Weights of a small mixture-of-experts language model, trained from scratch on English Wikipedia.
Size: 8 layers, 13.6M parameters.
Experts: 48 SwiGLU neurons an expert, 4 picks a token, 16 empty slots to pick.
Training: a variant of Adam for the experts, 767M tokens, 2924 steps.
Below are experts of layer 2 (counted from 0) of a mixture-of-experts language model. Rows are named router (the router's row for the expert), gate (a neuron's input weights, with its number), up (a neuron's input weights, with its number), down (a neuron's output weights, with its number) and show model dimensions 0-191. Each number is 128 + 24 x the weight over its row's rms, rounded and kept within 0 to 255.
Before each expert's rows: "comes after" lists some tokens at least twice as common just before its tokens as in all text. This comes from a sample of Wikipedia text that the model never trained on. Tokens count by the router's weight.

# expert 40
comes after: " the", " a", " his", " and", "'s", " to"
router [115 105 119 121 155 142 100 132 184 133 133 109 101 170  96 132 138 145 111 114 127 136 135 104 118 149 142 101 108 131 128 128 130 110 136 150 152 164 155 172 128 146  72 154 111  79 151 110 150 154  75 155 130 111 142 127 110 101  95 127 159 114 129 115 129 114 132 143 100 123 138 120 143 129 106 111 117  69 136 138 148 110 118  85 157  59 146 108 111 146 146 130 133 130 122 133 155 137  87 160 139 136 113  93 142 106 130 123 115 150 129 135   7 122 128 167 162 121 136 153 156 143 132 112 133 138 104 113 164 111 140 130 101 128 133 127 135 131 135 131 128 105 148  68 136 143 140 141 148 129 184 140 145 104 114 132  91 119 144 128 118 138  99  84 127 100 132 135 127  63 133 122 132 129 120 108 108 181 141 126 174 114  89 117 147 117 161 110 141 122 145 139]
gate0 [145 147 161  97 184 121 100 137 109 107 130  96 136 104 133 133 144 126 135 153 118 133 166 156 149 126 129 149 149  92 129 140 141 101  85  86 134 119 111  97 139  94 153 107 127 172 112 172  86 109 122 122 120 148  97 134 188 128 115 106 121 121 133  84 149 155 141 117 167 173  91 109 122 141  94 110 116 175 112 147  59 111 109 146 152 148  90 158 128 128 100 108 142 134 163 113 146 122 117 142  75 107 140 145 107 127 122 102  94 137 157 171 135 209 154 135 121  95 162 148 104 115 117 135 125  99 141 137 110 124 147 142 128 157 159 150 120 145 102 130 167 156  79 149 111 120 120  96 103 125 128 143 115 135 103 129 100  96 144 111  99 160 156 122 149 136 144 155 112 138 133 120  81 158 130 110 121 114 173 130 123 143 155 153 116 147 122 125  99 132 133 129]
up0 [104 146  69 126 106 104 149 172 118 141 133 181 138 153 150 103 100 107 120 133 105 108  98 149 127 145 121 141 100 146 185 143 141 124 135 107 105 108 111 108 112 149 127 110 136 126 101 155 115 112 168  86 139 136 102 130 124 149 163 103 120 157 150 123 117 170 119 132 119 141 152 150 123 168 163 130 150 157 131 103 134 119 124 147  96 171 116 148 138  97 146 126  86  71 117 139  94 161 142 129 130 153 148 112 115 112 137 142 121 122 108 109 114 111 118  78 131 145 110 152 141 153  68 186 173 132 117 119 131 151  78 143 152 113  61 171 154  83 113 144 117 143 116 147 114  80 152 128  95 129 108 108 156 107 106 158 161 130 100 130 119 117 181 139 153 177 107 119 122 133 127 114  96 149 129 143 163 130 120 149 117 158 153 118 109 124 117 115 154 128 122 118]
down0 [125 134 137 148  88 133  99 130  89 140 162 109 107  91 135 142 143  83 137  96  75 117 104 153 143 142  82 131 113 111 104 101 103 162 148 123 115 138 152 206 137 107 110 104 132 114 121  41 116 153 118 138 117 133 166 141 123 124  87 147 113 120 135 108 132 131  93 160 146  91 127 141 105 137 151 119 123 138 133  85 135 124 128 150 106 155 142 111 111 113 139 135 147 111 149 119 142 144 119 120 121 135 106 150 138 122  93 157 152 125 140  85 157 100 106 114 140  91  91 113 137  78 110 139 143 138 115 133 111 122 107 144 119 120 122 142  76 152 146  78 118 159  79  80  95 115  78 108 124 112 159 128 157 141 125 113 105 130 125 112  92 123 120 185 115 115 105 125 114 117 115 141 123 147 123 156  75 135 130 145 156 126 104 157 138  94  68 134 130  98 108 123]

# expert 3
comes after: "\n", " •", "%", " soc", "\\", " Total"
router [150 126  96 140 103 142 121 130 128 173  96 105 102 108 144 125 119 123 139 177 151 135 154 140 146 149  97  91 131 159 119 146 129 141 108 116 141 145  92 158 155 148 116 152 121 149 102 145  83 143  95 109 164 123 157 145 116 127 142 147 145 151 130  97 116 159 128 171  82  68  96 155 139 109 129 104  98 107 126 143  75 113 146  96 158 107 119 127 114 148 161 109 125 141 142 146 168 153  96  86 133 161 135 110 183 128 137 118 136 113 102 142 176 134 111 141 113 121 128 122 155 121 120 146 151 106 122  97  81 114 153 122 132 149  88 130  82 126 137 104 139 143 114 194 142 133 118 118 117 141 155 143  99 122 139 157 117 128  96 112 155 120 100 191 119 117 134  84 136 148 151 165 143 124  96 121 111 141 163 107 137  99 122 112 106 128 106 151  96  99 104  62]
gate0 [119 140 123 122 165 160 130 150 121 123  73 112 117 122 136 110 136 145  99 146 123 150 117 134 155 104 150 117  94 126 145 130 128 162 129 160 136  66 131 121 106 128 119 149 138 125 147 119 116 108 138 144 131 158 147 120 163 116  92 119  95 120 147  99 123 152 131 147 142 116  82 187 190 139  98 182 122 128 166 150 119 109 115 158 130 120 110  98 119 149  83 142  82 126 134 112 153 125 128 121 138 139 104 164  86 133 102 111 106 156 102 112  98 114 143  99 178 132 147 139  97 124  85 156 136 152 136 106 182 171 101  58 120 169 130 113 145 145 120 147 166 138 170 116 109 135 126 134 144 129  90 130 145 159 132 105 143 123 185 108 123 101  85 141 133  78 139 134 124 141 103  95 140 106 110 133 121 134 109 131 131 134 118 125 171 110  87 178 114 135 152 126]
up0 [118 101 178  85 185 147 103 142 135 134 104 138  94 147 157  68 143 151 115 108 135 143 138 139 151 107 162 111 115 142 144 168 145 136 124 150 140 114 113 122 137 142 145 192 135 128 149 130 126 151 141 153 142 186 158 100 159 137 120 128 124  99 168 113  97 168 142 103 158 113 103 137 132 163 119 134  77 145 166 148  98 135 126 121 158 131 141 105 129 117 103 119 109 186 132 104 143 127 136 130 142 167 155 131  98 137 105 112 103 108 106 130 113 142 124 133 162 115 109 141 119 100 105 140 117 116 147 114 141 126 126  93 127 115  97 133 125 133 167  95  92 152 127 138  68 161 116 143 148 109 126 109 132 140 110 128  89 160 143 195 147  91 103 143  81  73 136 157 151 154 137  98 143 144  89 118 123  95 131 114 144 144 118 115 127 111 117 172  96 101 153 113]
down0 [148 149 123 157 150  95 115 120 125 148 116 159 124 116 133 116 176 108 163 121 164 137 129 177 139 147 141 104 125 108 151 142 106 167 154 138 139 112 185  70 173 144 121 149  92 105 119 108 150 145  84 145 121 121 154 102 142 120 117 142 127 119 160 132 144 132 108 175 141 105 143 113 134 140 175 131 146 128 112  97 154 112 108 118 129 181  96 138 133 148 159 141 122 139 149 151 122 164 142 150 148 125  86 142 119 131 146 119 108 110 126 171 143 109  99 142 117 129 117 127 121 164 131 102  88 122 157 128 157 103 140 114 130  96 118  91 131 146 146  69 125 108 126 147 174  68 142 132 132 109 169 161 139 144  91 148 126 126 114 118 134  96 120 155 149 132 132 133 121  80 106 100 113 115  72 100 126 111 161 120 138 157  78  84 186 126 112 169 157 117 128 119]

# expert 47
comes after: " the", " a", " and", " an", " of", "'s"
router [180 127 139 106 123 123 122  95 138 154 146 117 111 136 125 133 129 153 131 143 131 116 122  69 151 129 159 130 115 104  99 114 144 117 138 131 125 139 149 147 160 139  88 154  75  91 105 110 155 174 142 154 132 126 163 140 116 110 140 192 132 146  95 132 129 123 128 131 133 115 155 138 100 115  72 128 114  89 142 150 145 118 130  92 143  93 104 119 114 140 113 152 152 133 102 155 163 126 143 104 114 131 110  98 146 110 124 126 114 141 115 136 158 111 139 151 131 145 150 138 164 136 112  75 161 119 136 101 158 157 115 152 190  77 103 108 101 180  99 129 113 126 149  99 128 158 135 173 127 145 103 111 135 122  94 163 135 113 114 136 192 158 107  86 134 124 117 164 168  76 128 161 119 124 132  56 148 107  93 104 130 129 145 137 160 137 139 124 110 131 112 114]
gate0 [141 150 155 147 119 126 124  80 113 128 136 106 123 123 119 144 119 114 147 164 121 108 134 132 162 117 148 123 143 134 104 130 137 140 117 116 152 102 130 137 126  87 124 153 124 128  97 127 152 113 127 172 121 179 145 152 142 100 157 131 108 121 173 103 101 118 139 135 116  84 142 149 129 141 150 167 130 131 131 135 104 102  94 142  68 163 112 119 138 151 128 124 128 118 154 120  70 119  82  78  64 108 156 142 145 124 134 114  96 120 129 118 141 131 106 157  92 106 136 135 164  92 123 133  66 131 147 155 126 163 149 138 134 128  99 172 107  92 149 158 156 115 155 113 158 159 149 130  84 133 132 149 100 114 142 108 159 140  88 147 163  90 101 152 122 126 120 139 187 115 174 160 157 183 152 126 143 100 183 120 157 150 153 125 106 148 113 100 129 145 133 125]
up0 [111 131 112 129 121  89 173 104 128 124 134 140 131 121 131 122  82 148 142 127 125 113 117 120 124 150  77 100 121 123 127 161 114 118  89 138 170 101 115 143 119  88 143 159 142  83 101 173 145 156 117 155 160 126 149 118 133 128 139 133 130 129 118 135 134 155 116  88 127 197 153 151 127 136 194 176  97 136 147 134 173 154 123 109 124 153 181 145 111 126 109  97  96 122 108  90 109  60 156  68 113 156 131 114 110 173  87 123 148 159  89 114 155 122 110 101 157 141 140 104 119  97 133 120  70 129 170 144 142 120 121 131 147  92 168 118 119 125 148 147 118 150 140  98 131 153  88 123 106 137 134 117 114 134  99  92 146 150  90 127 148 104 116 126 121 137 141 138 139 134 156 125 118 129 131 113 121  98 161 135  83 145 104 106 170 129 135 135 132 149 123 100]
down0 [159  60 142 144 155 121  85 132 169 132 150 112 121 136 181 150 110 126 137 130 180 138 131 132 155 144 133 119 143 153 130 162 181 137 117  99  80 123 131 189 122 208 113  89 130 130 116 103  99 120 118 138  85 115 132 120 175 130 137 154 137  88 154  94 103 104  91 103 182 118 139 124 113 149 122  98 103 110 112 110 130 120  94 142 144 152 143 100 120 129  79 130 155 154 152 152 122 162 135 155 168 148 144 133 111 104  98 141 102  99 123 116 179 122 173 138 155 136 106 100 133 138 114 166 149 185 137 113  95 124 127 114 103 142 112 119 104 154 118 134 133 152  92  79 129 100 171  97 131 137 128 120 106 127 149 128 106 110 101 112 126 152 142 121 116 132 126 163 105 149 110 138 129 128 146 113 145 155 112 113 104  97 116 122 126 127 142 135 124 142 114 151]

# expert 63
comes after: " the", " The", " a", " north", " south", " in"
router [106 166 112 136 136 131 103 118 122 110 105  84  82 170 173  74 174 134 140 137 157 123 149 142 155 163 130 117 111 113 150  99 141  94 141 139 126 125 103 129 110 171 110 152 116 102 127 146 111 120 103 118 159 108 111 140 109 118  89  63 175 112 151 132 156 132 128 137 105  87 160 133 121 142 102 114 101  97 147 139  89 138 139  93 118 110 150 140 132 147 126 136  88 172 107 153 149 162 127 131 115 146 161  94 129 105 147 114 149 140 129 137 170 117 194 143 133 114 141 131 116 134 138 112 169 126  98  88 134 144 101 137 113 129 103 157 112 139 143 139 127 120 121 113 174 136 142 136 177 153 128 111 188 107 156 174 116 153  94 122 103 101 145 118 101 102 116 104 103 100 115 154 130 142 167 103 136 119 167 119 188 114 154  97 124 123 120 116 101 146 114 127]
gate0 [162 131 125  69 158 167 134 115 135 145 178 132 159 174 109 112 111 162 129 130  70 149 131 127 127 106 166 148 132 101 131 124 180 176 106 117 113 151 113 137 149 124  94 127 169  81 115 125  84 150 122 154 156 137 180 148 139 147 129 112 102 120 124 134  96 163 129 102 112 136 152 116 137 144 112 122 110 128 114 166 150 164  86  73 144 111 148 154 107 131 154  90 164  96 163 126  87 143 109 105 134 124 134 114 131 127 109 168 116 159 129 118 140  88 113 128 141 143 162 150 158 143 119 143 123 148  87 134 121 120 114 151 147 141 113 136 174 133 129 156  72  93 113 123 131 129 135 140 118 145 143 112 121 134 106 145 114 104  88 123 140 122 119 178 116 119  82 133 128 101 103 106 135 136 143 116 110 130 117 161 110 146 115 126  79 140  74 171 134 143 137 170]
up0 [134 119 104  94 150 180 115 101 132 150 164 145 151 152 128  95 149 122 101 112  78 164 110 127 142  95 129 112 119 114 137 121 170 169 140 132 122 168 118 126 139 117 107 128 185 103 147 140 136 148 107 149 127 109 193 155 142 153 109 136  82  95 119 142 125 164 134  95 119 153 126 105 141 142 133 112 112 118 126 160 141 161 109  79 124 144 152 154 109 142 147  84 198 104 150 147 112 121 141 112 115 141 121 129 112 108 121 151 128 185 134 110 152  69 134  94 140 140 147 111 155 109 125 185 129 151 114 151 151 135 105 132 124 101 152 141 130 148 126 158  82 137 116 119 127 129 147 155 176 142  91 132 132 131  96 132 137 164  80 130 133  96 127 180 103 111 110 137 156 126 109 127 140 105 133 103  99 136  97 165 128 152 128  88  85 139 112 121 130 115 133 165]
down0 [163  77 156 103 122 160 130 122 125 141 137 119 121 114 154 133 103  93  93 159  84 146 159 137 107 102 139 138 110 148 124 118  95 116 163  95 129 148 126 158 151  81 154 163 164  96 159 159 111 133 100 122 109 119 143 111 110 125 148 150 112 152  82  91 124  99 124 148 109 132 106  99 104 151 118 141 111 145 117 145  97 150 136 119 139 146 101 130 186 106 116 130 174 106 138 131 108 128  84 149 140 115 121 130 123 116 119  43 150 110 163 106 122 165 121 114 123 100  92 136 156 166 155 101 135 106 118 126 139 162 115 115 129  85 150 100 154 163 124 112  88 196 141 102 148 130 150 126 128 103 164 148 135 114 131 127 113 150 159 132 130 109 138 136 108 145 167 110 114  71 147 110 115 158 107 144 143 151  92 134 102 147 142 132 177 111 160 147 138 140 130 124]